Experts of a small language model: width 128.
Below are experts of layer 7 (counted from 0) of a mixture-of-experts language model. Rows are named router (the router's row for the expert) and show model dimensions 64-127. Each number is 128 + 24 x the weight over its row's rms, rounded and kept within 0 to 255. Numbers have three digits each.
After each expert's rows: "comes before" lists some tokens at least twice as common just after its tokens as in all text. This comes from a sample of Wikipedia text that the model never trained on. Tokens count by the router's weight.

# expert 174
router:126118157155161123126134154090137111106109107092173140153139136143175137123137134122126102130125183112126178141140118120169151118145097121121168092119130113137129110129151098145151193189103126
comes before: ":", " of", "\n", ".", "==", ","

# expert 219
router:144154170150151168153149139091141155121112108133142125125091119117158141139158103088139102161136157099126124173125101135145122126132147115113152089111153191174151085149116121137152129157085151
comes before: "ing", "ed", "ical", "ion", "ic", "er"

# expert 123
router:133145139155119170131156130121106153138114115115156117120127152137173158129127146102115091208153133141121141165135105102136155137139154088119141069125151159115138127132147122123158134119120160
comes before: "ia", "ian", "ent", "ue", "a", "ic"

# expert 248
router:145146155135158137167141169104158190138084109116142141172121117164124145133180136094103092175202162133126136164107097145131130151139135108125154089143130121162130130128155133119122149126106144
comes before: " the", " that", "ed", " to", "ing", " a"

# expert 151
router:126127151142139115149155139125158147096129091125182126176135144123139138122142144079110101154151152124129177135123114121153152162152081118106154103122156118189130119157142106136137134128122118
comes before: " |", ",", ";", "1", "0", "2"

# expert 244
router:140144143157122133121138133143133167142107110112153128159073135130153131127106122083131113131147181116101130108148109128146144153154098133105172132095120150153147096135111114101121156127100152
comes before: " |", ")", "%", "\n", "°", "″"

# expert 51
router:179154151121177142145157159120157146114117139101136131174127124141198139120150116121101133163155144107113148145148114138139162100157081120115139135122119130141181107137154118130180149117085160
comes before: ":", " career", "ry", " information", "s", "ity"

# expert 233
router:162155144149125168131127159109118127152123118126141110161121139175163141131145158126113130173163157090113123179118134144116133134158139131110141100080169120142133102140118102149191131138106118
comes before: " of", "ure", ",", ".", " in", "ion"

# expert 184
router:154161132127137123136128162121127157116118098106154101129104134125154121117174145115085110125141180117102162145122114122174139151140078106127155122132117137125180108146165112124144136156105168
comes before: " a", " the", " not", " an", " also", " been"

# expert 114
router:154134156151150129163147136136154170119098120138153102165126135097119145144170121129126136179157164122119146144140130152157182177135127113133147090119127134150116113144138135109154156152121123
comes before: "a", "i", "an", "o", "e", "u"

# expert 40
router:132144154138161124137145178115157124115121082124141090173140158123121131121145150127116123131154139096106159158131082124159144159157113143070160118119164178162146115136154132152148154196114158
comes before: "1", "2", "3", "4", "5", "6"

# expert 198
router:113130130146164135141160138105163116108115103119169129132094138138191149090146137063109110159160151128111145129143102154157150137138114120098154127098167161160164099159140115130139138165117161
comes before: "0", "ect", "2", "1", "9", "ru"

# expert 95
router:153134119142141128153145158115124136129103107092165096133117156169171145103114132143098118122140155118131150128158143141134134120146105115110155083137165120134137132141162108084158154177109150
comes before: " |", "|", ";", "|---|---|---|---", "pp", "otes"

# expert 164
router:117177134144126165166141117094114157126098118085143099156120148141146156125166144118124114149123141125079138143140106124158143129160108120095120130102121143145132098131123122142149137136132146
comes before: "6", "4", "8", "7", "5", "0"

# expert 221
router:149162149151132137134136143136120147142120136108121100126125146105164124119134116087107108126154149101102143148153122180140132180157101085123149127121119115148151122127136108153127154190120158
comes before: "s", "oin", "t", "ed", "ained", "ow"

# expert 148
router:138125180133149129132127136114138188125100090135163117192137150126164140115138179110128091159139124115129146181133128134151164163115112119093145094115153162158147103147131130151175132118115122
comes before: "a", ",", "i", " (", "'", "s"

# expert 252
router:138174181169149172173194137111145142127112136118154115153141161150148132119136143137093130135127158122091118129122117123135128161133092126106120121102105151128134111134127114131125137127084146
comes before: ",", ".", " (", " and", "'", " in"

# expert 34
router:146116136131150173162138121107152144149115113129145139154105144122150118077125140116107124176139129119077118150156039149148141101118119113100137120139125136146132104130143090145149164159120184
comes before: "ary", "al", "um", "e", " of", "ion"

# expert 132
router:141129165156180127143146141103174147122128098101146105174117137111156140137142134066099097141138129121116165126181126126107138139153105124124152109106186137159158084168127098144142118146083131
comes before: "1", "0", ",", "2", " ", "9"

# expert 62
router:158125154155157133180158139093117156124143102098123114129103138149130107128148137125116114174130156113113149154120142118138151108123107098121139106109183120141162104131148137137122193133067143
comes before: " of", ".", ",", " in", " and", " to"

# expert 47
router:171119123138148138146165128095161151133122114111147095159108166150165172134121132108120104149132142084083151134145122125144135124135093135124179127116139123116147093150163094143138140125100139
comes before: ",", ".", " and", " of", ":", " in"

# expert 41
router:121146138134146137150173145123156155147108112076152102138113149139161143121156147100108107124173174117108158163165124115136143166152130125078139121114157106151151111130157114115171136115126142
comes before: " the", " a", " his", " an", " M", " B"

# expert 93
router:123153142149142128148120173095169128152115100092144120151133151156131166133147135078112116141135169104103171121142118129167163138162108133105136105151154112146150104125123087111179159147131156
comes before: "|", "\n", "-", "==", "===", "The"

# expert 254
router:175160191153121148145155146096163136152122100109160152131142146140152157118122118106124125139147161154077148156117098149147133120137099138099136109160148129142126071131145122120151146112127143
comes before: ",", "'", " (", " and", " B", " of"

# expert 122
router:131146158162118169128127151109166135115107108108152086109135145104137130117164148133097079138129161142143149162136129128148178130141135128119162067113152128132137106123137115100185176163124124
comes before: " ", "ad", "ack", "ar", "and", "or"

# expert 190
router:126156152127123157160170131112156145138087119104159132152104150127153145130125140121119107126128154073106168142149121119125151157135101116117148095096150164126166107138123110132147128117127117
comes before: " |", ".", "–", "0", "%", ","

# expert 170
router:140147144128142136153121152130134163138103122107147094129102172151147116128147119124130104135126141109109135156135117142161184160116103094091152123094120118125139051171128094112157123132094171
comes before: "\n", " |", " –", ")", " is", " ="

# expert 239
router:124125157134136162141136150096151141126110118113164135172106150128147178131135121098085087132127137101108172147147146119129143152122108137103155090109177128151154101129135133131151140123103115
comes before: "0", "1", " |", ".", "9", "2"

# expert 206
router:119155139167105147146136179105127134124097111093184088148148119122151127098133149103095089153118152091126138120134136120161123128161121118103159103088151158132153111116157102136136132177110143
comes before: "\n", " The", " |", "s", " In", "=="

# expert 188
router:164155131133156135151153131084151173157096116102149140160120153119150133119149141127113110118129139102113165144161100128138127146135116111130178113097130134138148078132109115161147133126114160
comes before: ",", "–", " |", ")", ".", "),"

# expert 83
router:136171142186147160159175152142146152135111113107172108161155132132144147122141167111116134153138143124111152129171116132125129146163129088119144111119142113141161089128124084150139155150129171
comes before: ",", ".", " ", " of", " in", " to"

# expert 166
router:136149165140133133114171183076129138163114078109134151156108137117153152101157129110114129137135170123101140157151104119147147132136123087121138117127129181154160119138135142129129138153090114
comes before: " by", " to", " in", " on", " as", " the"

# expert 131
router:159144146177117135148166135081124133128103119098143117144121155189147160131127137140082108143134189115120142133143115164132153118119063085109154111126150144103121071116167101124161126125116171
comes before: " |", " of", " (", "s", " in", ";"

# expert 216
router:137163129155155150148168148101155178151107124106174104149140134118133130104152155109102108172137194092116129128166105120150181136164088098111159122110156121139157118170112140166133129128129136
comes before: "\n", " The", " He", " In", " It", "=="

# expert 103
router:125134182166148127138122159113124152125129114124156078162118144132151163135138139085088141176173163155109137138125128124146141152169084119100138093096133140139109085112115088089133137158115148
comes before: " ", "0", "1", "5", "6", "7"

# expert 175
router:172131150134143127146170126126128142130119120134162141164109146114164148123121165122132134145135156128113140147160109139143189152139086127101139107093174124156132099142149100143152146128085112
comes before: ",", " |", " (", "i", "a", " and"

# expert 179
router:130184147162162134149158109109137140142130109122139100123123160127133162103134172070109131162147143129082121106154108129176117145128092084123145096117166123151148125145145126114167166128134130
comes before: "0", "2", "1", "9", "3", "5"

# expert 220
router:144164138148141149154131161140117156140105114123171125143119149113185122103174138119117133159150179132138129151139079166128161138118080109070149108111139147148127115151142122128126166138105150
comes before: ")", " |", ";", " (", "а", "э"

# expert 72
router:175158137140121164150145131119149141136088103103141105130104164137138145096116146116130075145138150081096170125154107141133149150154116095133149119111170148150141092126123117099152148155122134
comes before: " ", "1", "2", "3", "4", "0"

# expert 140
router:136144138165117130130109141128155166154099126133135072147105162140164136115133124104110113141119149109116157149139098126125160157160096096096164120090168129158135124145156109140139126190113129
comes before: "1", "2", "s", "S", "A", "p"

# expert 143
router:111181119134115113139165129106129151150102120113153135129098143140177135143119143085087105175135151118120158135135109141131128159135119139129133126107186142120178091125119108133180139163088116
comes before: "es", "ion", "ment", "ing", "ed", "y"

# expert 79
router:167140128149125123134162134129157154129080094129143104144082169124167158106108136119135100131145166087106156116160092118115128130159109116142160138102132151139140070163132100111150143153126149
comes before: " ", "\n", " |", " (", ")", " +"

# expert 22
router:156127152130143134127184142090129139126124106119151146143095149155154155080125124110089115135138157082121137138145095143130140121126102124108153137137132129145131072144132107156123147156084208
comes before: ",", ".", " of", " and", " in", " ("

# expert 186
router:108159157149148149152154173154150115115110130133165094163118160124119146139166153124121123137147192122119157138144112132162128140148097114113136087118176115162114114174128140131127140151099150
comes before: ",", "s", "a", " (", ";", "'"

# expert 187
router:141148171175147148149165134113121128136112130132165096148105138162151136133138157128087118138131155121093165157109073131125174144145061088088132107127140127140162107119109131128133142136058143
comes before: " |", ",", " (", " City", " State", " M"

# expert 129
router:137149140167155136129140115106162128109110129104142126143132168123158146112130160132083147141135158117123152166141115183138124166140092148115130123090156124142146072159155147146175126130118150
comes before: "ren", " of", "s", ",", " II", "ury"

# expert 193
router:136139142148136134150124193119166157119094131130140092116099125143148118090112173133090110138140155133113160120156126135131181139152102116086168063094169117138130105145152094108145185141126128
comes before: " |", " ", ";", "/", ")", "ack"

# expert 136
router:160173143150151157150168151114135158105096124109160101164143128119161157124155164087078097131145133101128133139165123137144116138173123140099157108129163142152158109140172087125111132121130166
comes before: " the", " he", " it", " they", " she", " a"

# expert 8
router:115174141128129165162124131113156180125105092109158087161103155144152171092125171103090133154130132087112134133130109156147132164139122080095145112098188130172109124142114095144169112166105123
comes before: "1", "2", "c", "S", "M", "A"

# expert 250
router:152176139140165136160129145113140169122103104130135088134109134152158142088127126086104108128167134132117171119145128144151169145128137143106178132141148101122133089156128103096185131128124163
comes before: " the", " ", "T", "d", " a", "t"

# expert 65
router:140145146131149150146171155060148156119106107115132107142130138136154149133161144111127102163108126117117151186157070135138129141154132122122166129125138178148169120125127111122138140144088153
comes before: " by", " in", " to", " as", " with", " for"

# expert 228
router:134130139129139123151152165118150126128087136120149125170122152150170146130166131139110112136132136116080149132152125137138174146131114116066170103102139117150164107102168089124171149125079125
comes before: " |", ".", "–", ";", ":", ")"

# expert 3
router:171140138145146109151162155089153151099124135090146107135120122127155151108118124124092118151126148079119169114152084160171143116145123110129148130112132119133151126134152093163179163145127139
comes before: " of", ",", ".", " in", " and", " were"

# expert 168
router:147178146144167130133151119131116197134100107107122112161115173131143138103162177124086111127127160119107139145155114123165130142156124126108158130103143119139166124129149116135147148137100155
comes before: " was", " a", " is", " been", " also", " had"

# expert 50
router:133139162142176139142148177109163141102091090101134122147129136126127133115129156114085130152130129130124146151127106115171132130135087141064140082100139127181160110131120090129139149135112132
comes before: "0", "9", "1", "2", "3", "4"

# expert 18
router:124150141123161158137149166128161126130123096116149097156128166142170143101153166109086115136121120092115143165159101161158150154133125083110136115128166117179135099133123129137155126192108127
comes before: "\n", "The", "==", "A", "S", "M"

# expert 176
router:133178137140135162184135119105127144155107115080144109156129138142126138090149137074124111139133121136074148145147111131148162134163105114120122099097122144133153081134141134136175135142137142
comes before: "0", "6", "4", "8", "5", "3"

# expert 214
router:142149137149165140155124125100153154131131106120157083147105136127124165091151143114110142181116128140091131140149127110156130128133095110091163099158160130140142100121111118132156172141132174
comes before: "0", "9", "1", "2", "8", "7"

# expert 19
router:129137143146130121163176133121135165127107103106175119183118164152138128089135123134129109149164138121122155148158109136155154126156129103130174113119161130130153129139151138132174126158103170
comes before: "==", "\n", "The", "===", "In", " The"

# expert 92
router:141183127136121143150135161127146124116092109113139099137118150106133160095126141120099100143141133083150164124120094124121143137146125078143151130114146140138141096176102120090125133167129134
comes before: " ", "1", "2", "0", "3", "4"

# expert 189
router:150184157145132168127164137132125129118097127120145116163125158153130151117138131140117103143123140108107143118168080110161162170172067118106143117118143152124159094133124103123153137119083138
comes before: "\n", " ", " |", ",", " (", "."

# expert 172
router:142162146141143155140138133096130155150118111131131131140086178121137132124159147124133138167142132104125142148156112165156134136126133124092132102101201130108146091140107130127144157144111155
comes before: "\n", "%", "′", "il", "us", "p"

# expert 182
router:121166128130136161137132140114136159151102108113142105149105125102167154095175153128122123150112138119102126161161083126138142164157095115103154095113157146161142082130129098148149152121079144
comes before: "0", " |", "S", "C", "A", ")"

# expert 251
router:149160147147169159145121164079115123149116095121132110175103122113171176105112135136103137182159132125125144167104105146127136133173130107123136111107165139126148096118124137124157140159099142
comes before: " to", " of", "ed", ",", ".", "ing"

# expert 78
router:146181130131153137154136170126159142130097093085139107141119150138122144112117176104137115142139136137098142148127099124142144129138091111084175081134182116129152130138153105093146170153128123
comes before: " |", "1", "0", "2", "|", "3"

# expert 70
router:142132125138155166123178136109189157110094121117173127159121167145152148095111181109121112176141169103108137127125090148138151138136101119134153073087143124144128128133131135117125126150094143
comes before: ",", " |", " (", ".", "hip", " and"

# expert 12
router:150129143133181122123154182071135179130093129105145129145114124164145139122149137112115151134144146120116169140144095186126130134142117120118158114098145152129171111193155118137154161125097141
comes before: " the", "er", " of", " in", " a", " and"

# expert 240
router:124151150141167162131130140089160151134109089127144104143114165119157163115117139070074123138132150129120137173176114129153132129141097114086148131109129135124142099145118110143156150146121172
comes before: "9", "0", "1", "8", "2", "7"

# expert 56
router:156150133135144124151149147118147172125109123092154087142111125141166144081175172089092113140157170115111157170129126124144119170146145126131164111124131127115152104146152084108149135127130150
comes before: " the", " a", " his", " its", " M", " their"

# expert 147
router:133175169134135141138187133125152139146097116109143139113111155150142113099136136102112124191157144120120135149151116162153132143150154117119144137115128130147172109132136102114147138112110167
comes before: "er", "id", ",", "ry", " (", "y"

# expert 161
router:175158151120176126185158128137145125122111092117137121126084138120138135132099142123114070181132168131108155169132123150159148140118138126105125087147186137139164119124129137137169127097120136
comes before: "ing", "es", "ed", "er", "el", "y"

# expert 202
router:138169142127125165164132177118139120141116115115164124125103115157147174097128157112114090143169177111114144147136102137114140133139126125114111101131157138134151129115107122156171159127113148
comes before: "ing", "ed", "ation", "ion", "or", "ations"

# expert 218
router:129137139130156111157135138106136159126074109121138099123102150135146143076172147117071108142127152114119157140149102138166137148167124115089152114086135147151163131121164114106109119141111158
comes before: " the", " a", " M", " and", " S", " an"

# expert 209
router:159163152142142130138127156125109147089073130158136121109108156102119133112140159112117142170131173133145142174131092149141152144124075117102154093102149176160115107145148103099142144127068131
comes before: " ", "a", "i", " =", "u", "}"

# expert 68
router:166135145142144127150163146087139133107134112108145115135145169166145138115141166132103080139168153098112148133113145111134137120132126131101163130091165124151179120127134106145142141135144157
comes before: ",", ".", " in", " as", " the", ":"

# expert 42
router:153162162134137156180160143111157135118096108092134122188117144105158135110128100135122112183138165101083108149145116147147123147151146126133147113146143104146161081160147085135161146133103170
comes before: " of", ",", ".", " and", ":", " in"

# expert 58
router:137126145152156149137135137074155186102082108130156073157119125131147169123171135111115114156142125123097153156127125144152124141138080100128157141124136132132157121134153119127162148124092145
comes before: "ly", " of", " c", " to", " p", " t"

# expert 121
router:154137168169165150145127142079169183124110128093159100130113138133133143127153139101103080124141164078079168136164100124126146115158132091112173130103161130151127108146100100104138127128134159
comes before: " ", "0", "5", "3", " and", "4"

# expert 230
router:141151145175166138168139163092154192144126118091172129175106122170172136149175168108093117152136151107108148130133090120152154134153106094117164119120157149164147104115139124087143134126131145
comes before: " ", " \"", " S", " L", " B", " M"

# expert 32
router:165164140170135135143128153131119181125110113089149122168105134153140170146148167129109080153115140083113132137130078118134168155165067115086170111104138141160145115112128126095146143171111112
comes before: " |", " ", "A", ")", "C", "E"

# expert 43
router:133131144118140148162132130124160154116085078107146113125103153163161146117160162114112084148126140099104170124168074135145162145150075110105140116101179137140126105116121140074162140146116136
comes before: "\n", " ", " S", " P", " D", " C"

# expert 102
router:140140115163170139168134164118130156128077133098155122133089149118158135123118137132114118147131146112085143129165128109131155150118116134144155110138169111140124094131087081083126177143129120
comes before: " ", "3", "P", "4", " +", " —"

# expert 203
router:165148135164174156149129151127129194118121113105170120154105156172151134109170138129098139147181148104108137109160134104145150111127118117086123135123134107176167117146114111109150139159104147
comes before: " ", " the", "cc", "fter", "re", "g"

# expert 110
router:129163140167148136140146170107157147124090107133162118149109138127142154097138131089098128137134142106072125136136081125146175177143082096107162128136145159126153111136107135104132137129108156
comes before: " ", " S", " M", " \"", " P", " B"

# expert 199
router:140147159148133129142136147087163145170121120116179090151103149153125120118156147128075126120122161120103155153163087158169146153142161100108158121119165148161158124103128111106128122120120144
comes before: " and", " which", " but", " the", " a", " with"

# expert 235
router:152142130118181138128162145141154137141128120110126128159123121142132164085141135104121105132154165142092161135140118129163128113161106091100124105133143152153167115121137103098118158174084161
comes before: "|---", "|", "|---|---", "ed", " a", "|---|---|---|---"

# expert 249
router:108158132145142166143168148124131130139106082089133125125131161103139125098122165106123098125139153119067152139134079143154148158133120107108149113145153158159125134126137096119116172154092145
comes before: "2", "1", "el", "e", "a", "al"

# expert 60
router:138135136129150136157161137111162167123088122106168087145127132123159139094165116086099127130179159110098140151147131126135146159149132116122139132131180133149156099110160092114140135145107137
comes before: " the", " a", " ", " be", " his", " their"

# expert 116
router:145135162138136146140169142100114180115128092132135101134151152139167163106122174099111134127161137118122141192156139122159132190138137121091139086115160134137144126109116085133147127124105164
comes before: "t", "9", "ied", "orn", "th", "8"

# expert 11
router:162127176123170151145147140129156137113098110098157126156107122144151133119140138078094108137134139105128130124155144115139114139164096123140169100110168160148146083121131137146139149136106132
comes before: "0", "–", ".", "5", "9", "8"

# expert 155
router:131141152167145140145139143107187143146081128094136104144109157152159143125136162098081110138137163105125173131132105118154130175132133105094137115123156130137151120143132104087147113125105134
comes before: " the", " M", " B", " S", " C", " T"

# expert 66
router:142169136121176130143160187121147145140109113109137126146105155130125139126150191102108122144135128130097136131141113120161121145136086128083150082130176137153153112141136077121134174130117111
comes before: "1", " |", "2", "0", "3", "4"

# expert 46
router:146157169134132126171123169096162137096130088098164114124104181159164142142147145131109114139143159103100162115139110161142160113150103140107147124091131142165166106109124131130124159133112145
comes before: ":", " •", "\n", "=", "-", " P"

# expert 107
router:168161124149136130143170151107147145101106101103162127155110137151195159107146133067090116141136168109100145130130104120152177134155094113104149127124145154157145111142093130098128150119120143
comes before: " ", " S", " M", " B", " L", " C"

# expert 87
router:118151138154128135152122142093135140132107096059130089134111179149202145155129159143115105150125130117134177149140131120153147123147095134106132093113189189122167116121121140109133142143099157
comes before: "ican", " ", " C", " Total", " S", " V"

# expert 69
router:133134135154150123128179191086153185125113124086170122191125127140161154119164153129110119134132156101102160148134125134138142138158133107120135112137132153134163117151147120131148136137092128
comes before: " the", " to", " in", " a", " by", " that"

# expert 113
router:160163139141141145139152151118141163130112123111138134148122176131146159107135143111139082132147131093089189119169138145117174135144119072145183105123137148145133086173114119135139127129137154
comes before: " ", " cent", "W", " place", " (", ")"

# expert 64
router:127141130133169150172157129085169133147110116090129095145106140136125132130168134090099095184142137110107139137116117135136129128136146095123150105126126152138154093145134134148133148120094142
comes before: "8", "6", "7", "5", "4", "9"

# expert 169
router:141148148145179124159131153112155142141110084081136137140117146128160169100160153107120129144132127118093148145133108122144155122161078118060132105109150140161149066126155086145156153138129129
comes before: "1", "2", "0", " |", "3", "9"

# expert 53
router:131133149154141152158160111106122161166126119115139121123115187150145145126143125115079068135121153120116146140112096154133144147162113105091133115077184150126164124154130088148119152146084166
comes before: "p", "h", "eral", "al", "2", "ulation"

# expert 210
router:153147133158126153142158175109173155160127122111178087146121138126124110118149155102117105164131182103111122151160105130145176127166069102101152117121137137153129099179132123141149133142129143
comes before: "\n", " The", "5", "4", "0", "7"

# expert 38
router:127155147138155125129157131119141166128125090117168091175118164146132125124121178092107113148153145100125166180137110123163128137150106130085163118093170155161170101144120126135155173191122160
comes before: "1", "2", "3", "4", "5", "6"

# expert 142
router:147138163183148152141182127103132126132078129127163135176093144115159144121145141109092115157137158106098131142140093162131119150128087130110137109142164107182167100123136130136153137142059169
comes before: "ed", "s", " of", "ing", "er", " ·"

# expert 241
router:135142148149154163176141128108137121120087086122146091143100125114157138123164135137117112183114172063096131135128104156148126111134123098124169132113137128115132112159136095130167130139105157
comes before: " of", ",", "ific", "y", ".", "s"

# expert 91
router:133156135150176134143154161079170152151090114121137115138113138150152169131141124120118110132174124111112152150139092138113140174161133117108149095134122138144160123149140130130110148179122133
comes before: " the", " a", " to", " as", " that", " it"

# expert 167
router:135158160143189144131145138119133190128081106118123103147116167139162141115155164135088106124125137093124133130133121109156121138154123130122180131114128137145159125153147119119133157130115153
comes before: " was", " is", " had", " has", " l", " s"

# expert 71
router:143137145170137135141125130108134138108091095112159124142129151141154132107131156140101135159119163110119147151111117120163159142142059104123178100129126129118148102160162136147167116125081133
comes before: ",", ".", " (", " |", " and", " of"

# expert 119
router:146141166140138159148154115108143176119111133117146101123082145126126147134157131107119085141157147089100148106138091125140123117150133101127192106117142128197141071161124103093123116134129156
comes before: " ", "um", "ic", " more", " cent", " o"

# expert 14
router:124173127152143130145129175129195170140110107114126129153111152138140140113115150094123106123142169099134148167115123158174177147133098142124134119093163137174161101122118098117171139144120147
comes before: "-", "|", "\n", "  ", "The", " as"

# expert 73
router:154163141177148124132145141123176140162091115088168099131093138140164162098158118124111113136176143090118133121164114101159126122187111115126160122120148139145171100138118090122137129127131156
comes before: " ", " the", " he", " first", " a", " n"

# expert 224
router:162169120164160133124158161098144171108104105110140130173117140128136155131166135117112087136150163139102146165143099160147120149140132071101131088132117121150136111114148122138151162169091151
comes before: "ed", "s", "ing", "es", " be", "ived"

# expert 173
router:134156168151131137150145186130125144144115108112144154150118157114158137125171142124107131141124159119133144169123116171123117147137101103128151115118193132130162082126144135149139109132113135
comes before: "s", "ed", "er", "ers", "ing", " by"

# expert 213
router:135151127146132131144133146138116142135065106086185102135102164137139124096141154110085100174132188084125162147128120140193120141138124143109165138109168145159185109102150111140137158162124129
comes before: "\n", " the", "ated", "ely", "s", "ers"

# expert 255
router:167157144167133113159124136093130146146095127120145117124114154126133150137149112130130136176130156094129160121126086163144108166142085137139160106105156108139167095145152118153143151131092144
comes before: "s", " of", ",", ".", " and", " in"

# expert 2
router:119130124157165140114157136102117134126119072093138090145126141136160133079119119113091097173112152122107149138130104122133178136129092111117150127110170143141152113123122102121153154122102150
comes before: " ", "\n", " of", " —", " for", " D"

# expert 183
router:137143139154117173154136152093117150125085113124149101142119127127156128132119113104128097144123151091128179142153081126168129149147117105118169120116150098131131118158142091148171160132096145
comes before: " of", ",", ".", " and", " in", " for"

# expert 108
router:162146124155138150156158162104135128098128101089146133159106132145189145085157123096092094145138158110108128118117107134156174133134096119104154118111136148154133120131115111097131123123110144
comes before: " ", " S", " M", " B", " L", " D"

# expert 196
router:178149153158131145162132157106117168090110123106156086148128142098141142109160158142112125135154140091102144159151115132132122139142061102107152119111147144153149117132119114159120138142100152
comes before: " of", ":", " football", "s", " in", " and"

# expert 37
router:145162130167157129152161148113130127139129126126150092163106133145146142103157148072094138123140147137073151131166101150132144161144127134104166132119186131161134093156161118125138145134080187
comes before: " the", " a", "G", "N", "S", "p"

# expert 226
router:120142164165131166122125140099129165123104113113125128145109147115121149115155118102134117132114129131129165141128095173117113176146113131117151097107171125143165098115158116145138178145070159
comes before: "er", "s", "ic", "ect", "ro", "ers"

# expert 104
router:133135157180171139141171139135128156145122108131151134166160157109127133109124152106107113169169164126111132130136101170156151190147140107131153084114125135157108101117135117097125179152112162
comes before: "a", "i", "o", "an", "s", "h"

# expert 85
router:144164123147136129174162185095121140111109108090161093142121138152173144133118136109102087152143147126109146123150099123149176120177094123125160090133152158138151128124117126093156170133122165
comes before: "\n", " ", "|", " —", " −", " S"